Weights of a small mixture-of-experts language model, trained from scratch on English Wikipedia: 353M tokens.
Below are experts of layer 10 (counted from 0) of a mixture-of-experts language model. Rows are named router (the router's row for the expert), gate (a neuron's input weights, with its number), up (a neuron's input weights, with its number) and show model dimensions 128-255. Each number is 128 + 24 x the weight over its row's rms, rounded and kept within 0 to 255.
Before each expert's rows: a language model's description of what the expert responds to. This comes from a sample of Wikipedia text that the model never trained on.

# expert 23
Description: Possessive pronouns, family nouns
router [158 106 108  90 134 110 137 117 147 149 148 140 155 153 176 120 132 131 131 110 108 119 124 155 109 101 148 145 132 128  97 131 183 158 146 150 140 125 133 131 147 134 182 163 121 166 103 149 150 150 126 126 165 103 126 154 137 133 116 123 169 151 106 107 146 115 147 112 135 139 114 124 111 193 132 126  86 106 115 150 166  92  82 102 145 128 183 105 144 139 139  91 101 161  94 168 119 119 125 118 193 128 123 131 130 124 127 166  72 120 116 128 156 161 115 102 126 146  90 177 178  98 139 113 150 110 131 134]
gate1 [150 102 188 120 133 132 127 141 111 135 148 121  73 161 110 131 132 121 125 102 101 124 142 123 142 110 147 104 145 144 143 111 131 144 111 129 132 116 144 140 123  64 159 151 151 129 136 142 102 152 132 136 204 112 153 122 103 121 132 125 112 149  97 126 169 121 133  96 151 109  98 120 149 134 119 121 126 113 123 124 137  96 107 146 181  86 138 153 136 145 153 114 115 117 174 130 131 150 164 140 150 146 174 175 146 146 125 118 101 108 134  93 127 159 104 123 129 125 140 108 133 138 142 100  99 127 103 165]
up1 [145  69 162 114 137 129 145 146 129 133  99 146 102 132 117 103  93 142 119 134  96 141  95 147 128 146 130  93 150 128 103 122 126 127 129 107 141 143 138 129 100 113 173 128 114 141 112 104 132 113  91  90 161 122 152 125 128 120 135 126  83 116 138 152 155 194 157 128 123 131  98 116 155 108 102 158 164 165 108 112 107 128 152 182 160 159  82 133 150 151 131 114 141 164 119 140  85 148 126 118  79 126 127 165  97 139  83 110 138 129 133 146 160 135 111 119 125 109 165 128 180 158 131 125 163  96 160 133]
gate2 [ 90 146 134 106 122 120 134 136 106  65 128 150 149 135  93 160 143  98 163 137  93 108  98 165  62 118 130 106 151 112 109 125 109 155  78 147 116 113 107 141 136 151 176 163 133 106 159 110 163 114 142 172 166 110 137 116 122 169 141 120 128 123 129 136 120  98 111 121 157 124 156  91 168 172 143  57 123 111 108 131 146 131 123 108 117 115 144 100  94 127 109 125 146 126 149 143 115 166 124 157 114 140 120 116 158 139 139 100  93 116 169 145 135 101 128  93  76 133 116 135 119 128 118 106 140 119 147 114]
up2 [170 128 110 142 145 160 116 113 126 141 116  97 113 143  84 115 164 137  97 127 160 146 147 123 206 152  76 120  97 133 144 113 126 122 130 131  93 150 137 128 117 146 101  91 155 145 114 102 110 136  99 119 123  84 128 116 136  96 121 140 111 141 165  80 115 181 135 136 119 135 106 184 136 104 126 178 155 100 101 130 114 130 122 153 141 148 113 150 139 114  90 124 171 172 133 130 128  93  88  86 161 108 145 121 108 116 134 161 115 132 104 156 110 147 144 145 137 108 156 131 136 150 121 130 154 127 121 172]
gate3 [131  77 143 111  92 131 138 120 145 111 104 113 124  97 162 133 138 107 159 111 146 131 138 141 137 130 140 122 146 128 155 116 176 150 112 134  90 137 137 148 126 139 152 120 145 202 120 140 135 106 138 124 158 133 117 144 144 115 182 123 110 132 147 163 182  96 164  74 135 123 132 117 136 161 107 170 180 111 123 157 111 126 190  66 118  86 100 148  99 151 108 145 143 110 150 129 130 174  98  99 106 136 141 154 119 171 190 131 121 111 107 133 124 121 112 114 127 126 141 149 126 131 114 136 147 158 158 120]
up3 [141 139 126 145  99 123 111 138 145 131 168 122 153 113  72 142 136 142 117 100 141 140 115 101 112 128 139 170 148 129  76 146 108 115 165 136  75 129 141 126 103 119 104 110  62  56 147 155 128 150 118  95 111 134 103  98 129  89 102 116 127 146 147 111 123 161 115 134 123 101 124 100 148 110 124 139 146 102 174  95 114 113  86 128 154  91 106 139 106 129 136 148 124 122 113 154 148 127 155 133 101 148 168 132 107 159  83  76 144  85 161 133 102 128 121 141 138  87 126  97 111 135 119 115  85 136 117 128]
gate4 [142 141 132 152  97 125 127 146 146 137 185 100 162 112 101 163 141 137 133 111 139 104 139 109 133 169 122 126 125 104 110  95 148 130 151  99 118 120 133  78  64 102 120 187 118  94 102 162 127 123 147 162 146 139 156 144 121 142 108 164 153 111 115 141 181 103 104  85 118 134 132 128 126 160 140 178 155 157 138  87 120 116 118  91 153 123 154  91 144 108 121 122 110 122 112 143 170 139 135  63 127 154 147 141 128 110 123 119 105 183  88 150 142 106 128 139 124 114  95 130 123 136 112 165  92  79 163 134]
up4 [103 132 120 134 116 117 131 107 140 152 153 138  91 139 130 183 106  99 150 107 142 137 152 112 120 139 120 109 122 113 141 105 184 100 131 163 126 165 155 126 143  97 136 155 127 107 114 122 123 103 144 158  96 167 118 152 116 165 125 128 113  78  81 153 126  75 137 104 125 126 151 112 109 114 138 126 148 140 189 102 118  87 154 104 133 127 138 125 139 149 133 127 127 103 117 129 137 144 124 155 126 182 145 101  81 153 154 134 145 123 102 150 161 136 135 166 116 107 123 117 111 126 142 116  77  71 101 166]
gate5 [121  98 146  94 101 108 130 133 104 130 124 175 116 143  93 117 142 116  96 121 102 140 106 178 137 115  54 174 127 133 170 100 193 169 146 137 134 148 150 142 119 120 150 135 157 103 137 118 119 115 152 141 144 130 127 138 148 138 168 125 135 158 116 114 134 122 128  98 115 124 136 133 143 125 138 123 150  99 139 161 163 133 128 109 153 126 118 149 158 116 144 104 108 115 189 160 129 122 131 120 134 152 181 135 126 162 113  92 187 106 132 112 168 164  88 114 122 143 116 158 157 141 131 106 154 140 148  79]
up5 [166 141 130 133 135 141 114 110 139 102 111 135 126 120 134 117 139 142 148 144 127 113 141 102 129 147 165 109 138 164 125 156 108  82 100 164 119 121 111 126 153 117  84 129  74 128 144  94 118 140  76 143 174  96 127 124  86 112  95 125 111 141 112 143 120 112 168 138 165 126 122 134  73  98 138 145  86 143 148 130 145  95 148  87 158 127 144 104 135 133 133 160 151 145  92 124 114 124 120 144 131 142  90 120 140  92 170 191  63 146 128 114  96 129 183 126 145 122 125 110 108 144 112 124  90 106 105 156]
gate6 [158 143 163 150 110 117 134 146 129 150 160 136 110 127 116  76 127 162 121 173 123 116 102 128 133 139 143 103 133 130 106 123 113 121 101 107 126 160 158 154 149 140  93 144 116 133 127 137 124 110 126 142 116 106 153  91 107 121 135  88 171 139 116 105 139 153  96 116 149 122 149 107 142 141 154 142 116 150  87 121 104 138 114  98 134 117 122  79 102 132 107  55 138  99 159 115 131 142 139 139 103 162 145 143 118 110 135 138 183 126 138  94 116 130 142 113 120 141 103 163 115 121 124 134 138 146 121 121]
up6 [100 125 121 104 115 114 120 116 142  72  76 134 116 160 111 133  86 165  91 108  93 169 104 126 129 140 114 167 154 143 159 101 128 129 104 166 170 106 121 139 143 198 137 145 118  71 147 123 128 124 169  73 106 144 154 181 129 121  92 152 110 101 114 120 122 135 126 136 123 111 114 112 131 133 119 123 132 122 125 154 110 175 142  86 105 137 123 111 148 105 129 102 117 152 120 116  79 140  85 177 104 115 116 164 140 114 132 127 143 114 185 151 129 128 150 125 131 114 134 127 103 152 129 106 138 132 121  73]
gate7 [129 146 135 167 106  97  93 128 186  76  97 121 113 113 171 149 172 109  77 137 130 147 123 140 113 121 158 156 105 126 123 113 106 113 143 126 131 111 121 133  90 103 129 106 117 107  56 141 125 122 126 139 161  77 141 126 137 108 171 100 121 138 202 128 109 135 140 181  87 153 122 128 132  89 144 126 112  83 124 145 144 123 122 151 109  80 132 127 157 127 118  81 130 137 101 121 136 182 149 138 132 155 148 140 137  90 135 129 159 123 148 119 111 170  88 124 174 144 150 140 143 120 123 125 137 119 132 133]
up7 [164 108 147 141 152 119 102 168 160 106  74  91 105  90 133 181 145 130  94 139 146 137 125 154 122  96 155 139 112 129 126 114 121 131 175 157 138 115 147 136 130  93 140 157 152 118 103 114 165 104 114  85 146 110 120 143 146 113 181 111 150 124 185 104 115 135 166 146  63 129 113 126 132  62 168 104 113 106 134 156 154 133 141 118 125  81 122 147 134 147 119  88 107 139 113 150 123 146 120 140 114 155 171 142 123 103 130 127 106 139 118 165 116 148  93 125 162 103 168 141 142 145 116  93 136 109 137 129]
gate8 [173 144 166 133 151  93 132 146  96 129 150 126 141 127 160 148 159 166 145 128 112 116 136 154  99 123 147 120 156 123 156 134 143 169 121 128 124 135 132 117 138 107 148 170  87 110 113 143 121 119 103 100 151 128 112 122 123 135 120 107  98 135 101 137 128 152 112 116 100 173 115 133 115 143 151 147 153 121 152 120 100 102  87 145 119 110 134 110 130 153 117  74 118 134 127 125 125 189 160 107 155 126  96 168 122  63  94 121  82 156  91 146 126 156 112 128 154 115  86 160 162 143 106  99 117 119 141  99]
up8 [ 70  96 106 105 122 119 150 120 168 109 155 133 118 132 111 101  86  94  93 130 166 147 122 128 162 150 111 136 107 152 121 121 122  94 127 156 159 134 114 165 122 150 137 113 148 132 136 112 144 172 138 145 128 150 106 145 136 143 149 115 158 126 128 133 109 101 135 110 134  79 138 136 145  96  84 129 144  93 140 141 153 147 132  74 128 155  89 145  99 131 129 135 179 103 154 167 150  96  89 106 107 101 140 146 139 114 147 127 165 117 133 142 135 101 152 137 105 159 130 102 114 114 178 125 167 138 129 142]
gate9 [130  99 160 118 148 121  95 157 138 135  94 121 100 141 113  95 113 156 116 117 120 150 148 104 131  85 117 150 136 123 162 138 173  72 162 174 125 149 124  85 142  96 118 123 134 129 153 115 118 175 146 122 126 132  85 146 132 126  89  96 121 123 133 138 122 128 155 133 121 159 146 115 189 112  96 174  99 121  99 138 150 128 127 120 105 105 193 138 125 121 130 133 146 149 111 140 130 100 110 138 104 138 168 128 134 140 140 144 148 147 135 140 135 130 107 120 106 160 192 125 129 140  95 112 116 109  79 128]
up9 [109 118 149 107 136 125 122 166 118 111 144 153  84 129 104  56 117 152 133 140 118 113 135 144 175 128 116 133 107 120 164 118 108 102 179 103 147  92 110 144 113 157 106 155 114 153 123  95 134 143 156 111 106 149 108 148 161 126  96 120 111 128 128 122 140 111 162 130 107 154 142 129 153 116 132 160 111 124  99 142 131 127 110 106 126 121 169 112 121  76 139 183 151 109 108 141 122 102 152 140 149 158 149 139 160 136 152  85 106 138 105 134 110 126  88 131 129 192 159 109 116 130 116 108 126 101  55 143]
gate10 [139 109 174  84  93 186 105 177 152 148 169 129 138 113 120 211 113 130 104 108  85 140 132 116 106 130 136 120 137 155 142 126  95 127 145 201 121 126 116 115 119 130 115 123 128 162  97 100 132 149 123 129 101 110 159 115 142 146  96 129 146 127 115 164 132 142 150 108 106 102 151 101 119 143 135 151 118 111  76 128 163 115 124  83 128 149 120 138 102 158 117 126  97 107 161 123 121 138 104 176 183 117  99 152 136 101 145 110 100 144 128 133 127 130 108 142 134 139 115 127 150  99  96 145  93 116 115 122]
up10 [112 129 190 157 109 114 134 133 170 111  89 126 137 162 108 157 128 112 124 103 113 127 149  91 156 173 137 100 109 106 136 167 154  98 173 129 157 134 117 165 113 161 126 159 124  99  92 143 122  83 142 130 144 137 105 129 143  97 110 134 120 110 158 150 129 128 145 122 115 115  98  82 138 142 127 123 137 128 129  83 153  97 108 132 113 143  78 113 123 120 162 139  87 167 103 104 149 120 107 133 152 124 147 118 150 104 149  91 108 100 145 104 171 120 123 135  98 123  89 107  91 165  96 158 132 152 134 157]
gate11 [168  85 135 134 123 139  84 112 111 113 141  94 131 153 128 109 119 130 118 144  88 139 111  69 129 148 141 124 161  57 133 119 163 121 120 130 107 138 156 117 113  91 146 138 119 164 137 102 131 104  78 122  93 135 107 162 157 146 108 135 107 109 121 127 138 156 126 153 117 174  93 153 134 128 144 127 155 107 124 143 139 138 120 117 147 144 104 119 109 128 109 126 108 116 116 134 120  97 123 129  97 174 138 132 110 141 151 138 115 153 118 139  74 174 124 131 142 137 144 178 123 180 131  95  95 115  84  93]
up11 [108 141 163 116 194 135 182 125 157 140  96 146  99 140 112  79 126 131 157  84 103 134 150 131 123 123 123 156  84 107 132 135 115 101 152 143 145 151 106 128 115 164 152 101 128 123  77 133  90 111 164 138 179 109  82 102  96 125 111 143 112 104  89 132  93 124 114 117 154 110 144 113 159 108 148 101 118 142 140  74 156 155 135 203 132 150 118 173 100 111 142 118 110 120 150 120 117 105 157 129 180 122 154 123 131 143 134  92 103 140 180 138 130 117 159 140 114 120 157 111 120 131  87 127 114 113 102 123]
gate12 [176  92 119 115 119 101 173 145 147 124 130 151  88 148 153 111 124 156 151  95 123 123 116 111 167 135 126 178 110 127 150 113 147 132 133 113  74 138 135 152 141 166 135 139 154 154 129 123 117  84 134 140 142 114 132  96 100 100 136 140 119  94 127 128 141 150 124 104 124 133 144 113 115 144 103 114  91 144 129 152 130 112 108 136 106 128 134 147 116  96  91 143 119 155 151 123 128 139 133 133 139 116 149 152 118  97 143 127 133 103 101 139 145 120 124 128 149 136 121 141 148  79 115 140  96 118 135 128]
up12 [120 151 151 151 126 102 122 151 153 171 115 155 124 146  87 155 138 116 147 156 135 119 135 124 177 111 128 129 108 110 121 164  80 147 123 127 150 128 103 145  96  92  84 109 125  97 174 129 154 142 115 120 137 113 185 134 159 151 128 127 138 148 120 140 154  93 126 103 198 137 169 119 157  99 126 145 132 125 180  72 111 176  97  60 114 104 124  83 139 146 166 121 145 147 134 134 130  96 115 156 129  98 123 102 144  94 105 144 143 120 102 123  97 131 173 142 123  96 146 103  99 142 130 142 172 100 141 115]
gate13 [105 109 118  90  92 124 169 114  90 144 125 101 108 129 169  81  96  94 110 121 136 107 174  91 142 163 126 175 153 128 185 144 161  89 131 111 125 101 123 122 139 120 104 129 125  84 111 109 155 148 113 147 178 122 124 134 143 133 140 141 135  98 105 121 123 147 128 125 133 102 147 124 107 131  95 108 110 158 117 185 109 136 159 134 142 138 166 134 137 157 129 143 120 151 127 165 100 131 140 123 160 139 172 161 129 112 143 156 104 144 132 136 148 111 119 121 111 132 102 101 148  78  96 171 124 175 125 140]
up13 [147 148 144 157 133 151  90 135 127  91 109 102 109 138 101 118 184 141 148 131 132  90  93 175 132 146 138 129 139  70 131 135 168 155 158 134 126 116 126  91 117 109 171  97 152 135 129 151 117 145 140 114 172 147 106 102 137  92 120 137 100 117 160 150  99 155 139  98 133 118 116 111 149 108 134 138 187  50  84 156 123 144 172 132  86  66 130 120 132 122 133 121 153 145 140 118  69 139 108 120 124 109 127 140  95 150 131 119 145 120 135  90 155 120 118 116 130 116 142 105 127 150  90 137 126 132 111 137]
gate14 [155 148 175  96 142 117 168 119 157  93 157 100  85 138 103 113 136 161 112 132 124 111 105  91 115 129 151 138 105 129 101 121 114  97 138 118 135 131 135  97 129 118  85 112  90 119 127 142 159 150 121 140 145 110  67 127 135  84  55 146 130 136 123 113 135 114  87  99 135 160 121 153 100 132 124 130  82 157 126 117 164 160  80 167 133 140 117 127  53 145 158 162 169 155  85 103 138 155 123 121 139  98 126 158 113 117 124 165 136 144 135 159 127 156 106 135 117 151 113 104 149 146 126 123  79  98 120  86]
up14 [135 118 130 139 184 135 139 117 132 153 155 146  99 145 154 173 167 201 114  99 122 125  90 114 141 159 127 148 172 129 146 115 143  94 154 124 115  90 131  86 150 141  76 110 119 117 134 129  93 114 102 128 122 130 139 130 130 130 142 103  89 144 119 135 143 131 155 104 136 118 143 130 156 111  99  62 103 180 106 133 131 128 147 116  80 129  99 125 130 127 146 171 113 141 136 106  94  88 109 139 104 166 181 124 154  81 143 112 104 132 137 119 141 120 133 131 116 178 148  98 151 114 147 143 118 116 124  96]
gate15 [131 123 113 135  90 128 142 141 106 150 150 128 152 135 142 111 128 138  78 103 138 108 111 104  68 109 114 119 129 119 137 132 123 103 122 140  95 113 140 137 150  79 133 129 139 136  96 100 142  92 117 151 150 161 135 112 113 152  84  83 130 158 108 134 137 105 152  92  90 100  84 125 125 111 118 127 132 105 121 135 164 113 192 106 117 149 152 155  99 148 127 136  98 161 149 132 154 149 158  94 126 135 125 131  83 127  96 126 112 134 123 136 134 129 149 121 134 153  90 127 125 116 146 102 142 117 143 131]
up15 [ 76 135 115 136 154 128 125  82 138 108 113 116 121  96  98 151 136 119 146 162 142 129 155 137 149 136 103 115 138 151 148 133  58 110 119 109 132 137 135 142 126 162 161 128 140 136 157 144 117 128 146 116 118 108  78 171 103 112 118 143 127 141 166  69 173 134 125 120 131 142 158 130 116 174 148 130 105 150 122 151  85 147 102 168 130 157 118 101 152 100 153 134 147 139 148 105 164 123  95 177 113 131 140 151 161 120 108  60 142 118 117 107 120 128 120 119 125 119 199 127 139 143 118 122 110 141 138 156]
gate16 [126 130 139 112 167 143 111 139 137  98 164 150 172 140 116 142 133  98 162 159 126 140 118 107 180 123 115 100 153 113 140 144 109 138 115 103  75 136 117 132 130 122 128 135 136 176 148 145 119 120 121 106 121 103 159 106 145 137 141 138 149 113 115 123 118 133 113 129 131 105 131 113 144  70  96 137 109 142 115 138 126 124 159 128 102 118 140 119 160 164 128 154 131 144 110 176  67 159 133 143 112  94 132 131 103 110 168  90 117 191 127 132 133 134 147 128  57 104 103 100 159 151  94 152  61 133 123 129]
up16 [109  88 135 116  64 135 107 108 114 140 129 130 177  99 146 128 130 139 145 172 124 122 128 109 182 131 111 123 126 126 137 131 139  33 127 120 155 167 105 159 207 124 161 105  96 141 103 143 127 137 132 115 115 139 146 135 105 180 178 119 169 133 156 111 137 122 106 127 109 164 137 163 125 118  97  80 187 156 152 129 148 111 114 132 175 132 120 107 108  86 116 144 129 141 108 123 118 123  90 114 163 143 120 129 135 185 115 139 133  79 126 122 142 131 128 105 153 145 116 121 128 137 165 101 101 151 105  96]
gate17 [102 121 117 125 172 119 168 132 133 159 153 108  66 109 141 116  75 128  99 144 115 135 120 131  95 145 130 111 111 130 151  92 162 100  98 142 169  58 164 115 120 137 112 161 115 120 120  87 119 123 116 139 146 137 122 154 157 106 119 143 115 172 112 144 121  76 145 125 117 128 153  86 145 139 113 118 150 105 116 118 151 158 117 149 118 115 110 134 105 129 117 107 130 125  84 108 169 131 141 115 163 152 119 113  76 131 139 124 129 124 118 113 130 141 121  84 113  91 133 104 104 124 141 126 131 107 115 101]
up17 [118 118 176 155 156 180 134 129 114 157 129 151 139 101 101 153 140 118  79 126 122 116  85 152 121 138 134 152 113 117 132 151 113 152 111  98 156 107 115 123 133  93 129 146 122  57 108 168 154 129 110 117 106 119 123 136 119 139 149 158 180 148 147 114 135 122 144  99 149 141 115  88 137 140 126 127 106 104 166 103 141 127 131 140 121 142 112 167 118 107  99 113 133 151 137 138 144 147 157 130 158 148 139  95 149 185 116  98 123  86 153 154 137 114 104  79 124  85  76 124  87 136 101 138 148 104 123 169]
gate18 [140 114 157 113 112 181 156 114 152 125  93 108  41 139 157  91 131 162 102 149 126  70 105 189 145 127 135 123 123 107 163 104 102 121 152  48 150 142 118 157 121 139 151 165 140 132 163 117 173 116 127 135  93 127 137 136  98 102 124 119 146 130 102  99 131  85 130 174  88 101 152 117 110 130 125 139 111 115 132 134 125 114 111 102  83 105 157 105 148 111 122 119 106 113 123 157 141  95  78 164 142  96  84 115 154 120 118 141 118 160 116 101 147 161 150 135 135 137 115 161 145 145 120 124 115 176 146 150]
up18 [117 105 116 177 123 161 103 155 112 131 118 135 115 107 131 154 162 122  97  83 119 139  81 163 108 129 134 129 130 122 123 152 144 106 113 112 162  85 106 152 169 168 149 153 119 145 124  97 139 146 176 117  97 118 142 119 136 144 128 149 148 129 113 162 114 107 167 130 138  92  86 130 115  93 102 114 162 161 144 119 148 110 124 112 151 117 119 145 141 166 140 133  71 127 106 146 109 158 100 133 137 132 144 158  90 137 121 170  66 132  84 119 159 101  82  89 146 129 183 116 129  79 139 144 151 147  78 115]
gate19 [ 92 140 106 142 127 113 117 153 144 132 127 119 119 121 131 153 172 111 131 134 106 133 136 115 115 107 132 122 149 109 122 124 106 162 119 118 139 162 139 110  95 123 130 120 165  93 168 170 153 121 102 148 122 130 153 133 134 133 118 114 134 159 128 111  85 109 159 142 171 105 136  96 118 130 160 153 106  69 144 151 105 128  94 124 111  75 125 116 144 169 144  54  86 106  92 143 216  78 120 165 160 121 112 151 127 133 124 108 131 158 131 117 124 133 126 142 126 121  86  86 102 106 124 113 117 143 119 115]
up19 [141 138 171 115 106 124 106 155 147  92 144 132 169 103 133 106  85 113 119 119 101 145  97 132 137 170 122 157 147 135 147 131 125 133 129 145 125  76 122 142 139 143 131 119  51 141 111 139 119 128 133 106 134 130  97 149 153 125 148 155 135 109 148 163 131 127 126 168 112 180 137 132 137  92  99 138 131 135 130 113 126 141 159 150 147 149  89 114  92 124 143 214 187 143 131 120  76 134 112 110 107 138 123 124 134 122  98 135 131 130 149 134 105 137 115 112 117 146 154 186 125 147 112 140 149 153 136 117]
gate20 [125 104 208 146 111 123 151 147 109 150 144 108 146  78 121  78 116 119 136 131 125 138 143 186 114 146 130 140 134 103 108 151  92 125 122 112 113 114 117  94 165 129 168 125 123 132 150 130 137 120  99  95 148 104 130 146 148 124 111 125 168 121 123 135 127 132 109 134 144 121 126 124 115 134 108 134 114 137 134 125 138  98 122 101  95 170 140 183 120 171 146 106 114 122 132 126 107  88 130 139 131 136 147  97 136 106 126  99  86 121 171 111 120 130 137 131 163 104  97 127 148  88 171 123 129  90 163 116]
up20 [120  97 178 125 123 139 137 144  82 134 141 123 114  86 146  66 129 144 103 138 141 116 137 116 104 122 136 155  86 105  97 147 130 127 124 104 109 149 108  99 146 119 175 121 159 131 128 105 141 104 117 130 157 138 159 129 150 142 113  89 151 123 135 123 110  84 118 125 126 117 111  98  86 121 125 120  82 131 129 135 133 135 146  96 136 169 157 117  88 163 124 106  97 150 118 153 116 107  67 146 135 133 120 107 110 110  90 162 109 116 160  79 173 144 131 163 180  93 128 128 113 126 164 116 127 129 117  92]
gate21 [ 90 175 133 103 119 157 102 151 129 147 136 110 135 144 134  96 117 133 147 162 131 122 118 102  77 110  78 133 125 124 140 151 140  88 101 123 134 122  80 132 115  87 107  97  96  68 110 142  97 122 159 135  99 135 131 151 131 142 144  98 167 112 170 131 131 113 130  92 116  99  81 165 101 118 116 133 136 115 182 111  89 146 161 103 133 139 138  92  59 146 124  96 164  96 125 130 100 138 122 165 159 121 121 130 166 119 150  83 149 120 133 134 134 178 184 101 158  76 118 116 131 162 120 127 127  85 130 124]
up21 [129 187 163 106  91 114 123 130 132 142 123 138 138 103 117 124 126 135 133 144 151 135 132 168 159 101 132 155 156 167  74 114 110 130 124 131 119 127  90 123  99 102 100 145 143 145 126 115 103  84 113 127  86 100 103  99 115 125 142 123 120 104 152 121 133  86 158 102 140 119  76 169  76 138 103 139 156 107 155  99 132 126 165 139 112 141 117 124 151 119 172 147 137 103 115 120 109 140 112  90 118 133 117 158 122 121  90 157 128 115 103 119 183 150 138 125 134 113 120 159 101 174 133 147 150  93 144 151]
gate22 [117 126  84 105 144 148  93 163 120 142 106 160 147 155 141 143 109 124 148 102 142  84 101 131 131 121 138 147 119 145 123 101 130 126 177 141 121 158 121 134 125 104 112 174 133 106 103 180 112 104 106 119 140 149 161 179 114 135  98 115 150 149 133 102 117 145  70 152 115 158 128 127  89 125 117 104 162 187 136 139 146 117 108  80 112 111 140  94 120 139 130 149 117  67 128 102 139 166 106 138 148 120 101 122 115 144 165 141 136 161 159 114  80 153 119 110 109 129 146 130 161 126 146 116  85 128 135 134]
up22 [112 100 132  86 127 125 133 142 145 101 111 101 110 100 110 150 124  94 111 150  89 138  89 131 101  96  98 148 112 147  80 126  93 111 154 145 149 132 144 122 146 107 118 115 152  85 121 142 135 137 116 133 135 147 135 189 114 102 144 131 111 118 123 158 123 156 118 141 105 114  93 187  66 136 136 107  69 160 116  78  73  64 158 118  99  96  60 125 134 174 159  54 138 116  69 148 160 183  73 110 108 123 146  88 125 115 156 134 152 106 123 153 128  90 150  85 105 139 104 150 118 126 143 125 164  94 119 127]
gate23 [140 103 123 137 112 119 120 136 165  95 135 121 106  97  98 109 148 126 111 152 150 134 121 116 109 128 106  84 145 117 132 129  93 120 124 106  81 130  80 123 125 106  83 140 111 154 128 173 178 125 160 129 165  85 149 127 129 125  96 112 180 121 180 123 146 158 114 141 135 140 139 122 108 112 131 162 116  88 138 118 118 122 112 115 131 153 137  95 120 118 122 132 162 123 137 153 125 128 124 142 100 174 169 157 125 153 122 109  80 100 105 127 163 128 153 132 132 127 111 122  97 162 108 103 153 141 102 112]
up23 [140 120 108 158 155 128 132 120 135 130 129 144 152 116 139 108 145 160 145  93 104 149 134 159 140 104 102  96 138  97 129 139 129 109 154 152 156 121 157 142 122  80 127  94  83  90 121 142 133 170 127 138 154 134 123  94  85 136 131 107 122 112 122 140 125 157 131 107 106 147  99 116 143 142 145 160 119  80 182 177 124 134  58  70  92 142 140 117  92 149 102 123 142 112  87 179  97 108 156 122 155  75 135 155 108 131 121 103  82 120 122 145 135 108 142 102  85 134 131 123 155 187  77  94 155 134 163 163]
gate24 [ 64 123 141 115 170 110 141 150 177 124 128 132 149 115 129 111 137 141  74 133  85 136 131  93 140 114 114 140 118 140 136 134 104 156 107 162 161 142 119 120 131 125 121 130 150 164 119 114 135 107 108 110 153 118 136 121 120  84 153 152 139 134 148 109 117 113 159 137  86 139  98 154 143 137 117 155 132 121 107 123 129 165 109 143 140 143 191 126 183 103 154 121 102 110 127 113 126 154  55 163 125 119 143  85 107 112 154 124 132 154 113 158 158 136 142  96 116 156 112 107 132 135 157 139 139 111 119 140]
up24 [ 93  88 133  88 106 108 130 131  85 133 142 123 132 167 162 125 139 152 117 145 103 145 122  82 140 146  90 140 140 141 115  64 141 154 107 100 152 155 127 124 131 160 139 113 157  89 152 145 123 124 134 136  83 166  92  91 138 101 102 142 132 123 119 109 130 108 102 117 109 109 100 164 132  83 120 158 118 177 126 121 112 145 144 147 135 102 137 140 131 123 171 110 144 116  93 151 111 137  75 122 102  81 108 135 115 104 101 109 150 117 154 160 146  91  88 125 103 136  80 110 115 151 125 148 181 141 108 142]
gate25 [ 96 127 141 147 128 110  96 156 112 201 116  92 162  45 131 167 112 142  80 121 118 137 127  96 127 112 133 116 122 121 115 131 104 140 127 157 107 145 132 137 108 140  83 118 120 111 159 151 135 138 161 140 149 140 119 130 162 121 146 103 125 153 172 134 124 180 114 117 126 146 102  92 117 137 127 139 133 133  99 163 145  91 144 140  98 178  92 120 129 153 129 137 204 155 114 158 138  73 133  97  81 120 111 142 123 101 107 124 105 164 138 109 148 152 125 109 148 132 123 117 145 113 149 126  83 165 106  77]
up25 [ 98  97 139 152 146 135 121 135 112 166 113  93 119 127 114 113 127 141 120 113 104 135 118 115 114 144 113 135 174 115 119 148  99 124 136 130  64 138 117 115 133  92 116  96 111 141  94 114 153 121 132 111 140 107 142 147 139 120 136 125 163 190 103 148 176 174 115 107 145 155 169 103 143  93 137 108  91 124 167 108 129 149 141 114 143 166 124 183 137  81 160 115 110 135 178 143 130 158 122 101 124 172 156 163 121 117 119 150 108 102 146 149 106 128 109 117  93 113 124 116  73 139 162 189 129 111  83 150]
gate26 [156 143 134 158 150 112 132 134 121 145 138 147 106 182 125  75 161 146 145 125 126 144 170 129 146 120 142 126 171 143 130 107 120 141 153  92  96 161 102 137 146 133  91 149 142  84 138 167 104 122 144 123 126 116 166  71 157 164 157 128 119 138  99 126 119 136 106 127 132 129 135 134 128 146 134 159 101 147 142 103 140 104 148 154 159 129 108 183 108 125 130 112 108 109  77 124 139  89 132 126 198 114 145 116 114 117 127  99  52  87 135 115 120 100 125  94 104 137 133 138 142 159 108 190 171 137 171 140]
up26 [152 170 151 151 120 127 129  97 138 112 141 117 101 166 104 127 163 120 137 106  84  70 121 140 124 140 131 107 186 143 149 136 122 136  77 120  88 167 117 143 131 123  71 147 152  75 175 159 141 134 139 162 117  98 148  91 158 148 151 110 159 140  88 103 163 117  99 124 118 119 158  74 107 122 161 138 132 150 145 106 149 115 129 112 150 103 142 131  98 139 140  90 135 154 116  97 137 139 127 113 152 104 151 143 157 113 126 163  65  89 134 146 149 108 107 116 125 136 154 162 124 149 103 164 173 131 193 133]
gate27 [153 164 124  90 156 134 113 141 110 142 102 148 122  95 122 133  93 108 128 145 117 111 124  85 112 147 170 174 144 152  91 149 154 101 108 154 166 131  96 124 133 137 114 141 184 137  87 171  77 159 125 109  85 124 130 135 113 174 120 139 160 167 122 146 164 120 133 102 106 156  87 124 159 162 129 125 144  79 113 107 103 139 154 180 133  88 108 132 136 171 135  65 120  83 127 167 121  67 105 128 137  83 154 110 138 134 144 102 131  57 126 156 119 102 168  94  93 142 121 144 136 129 139 112  74 133 164 125]
up27 [167 123 143 101 123 125 139 126  75 117  88 171 161  95 165 116  52 135 133 100 158  65 171 127  93 124 144 138 142 124 121 152 152 127 129 134 119 105 107 111 112 128 106 113 141 116 123 149 112 105 106  91 105 104 117 115 158 167 131 167 161  98 120 116 139 127  89 113 105 183 103 140 153 141 142 146 166 131 124 112 100 113 133 120 153  99 168 138 150 123 139  84 103 135 152  90 144 112 121 111 131 150 114 159 125 121 149 136 146  92 118 165 112 114 116 103 126 141 122 149 168  98 141 142  65 153 177 113]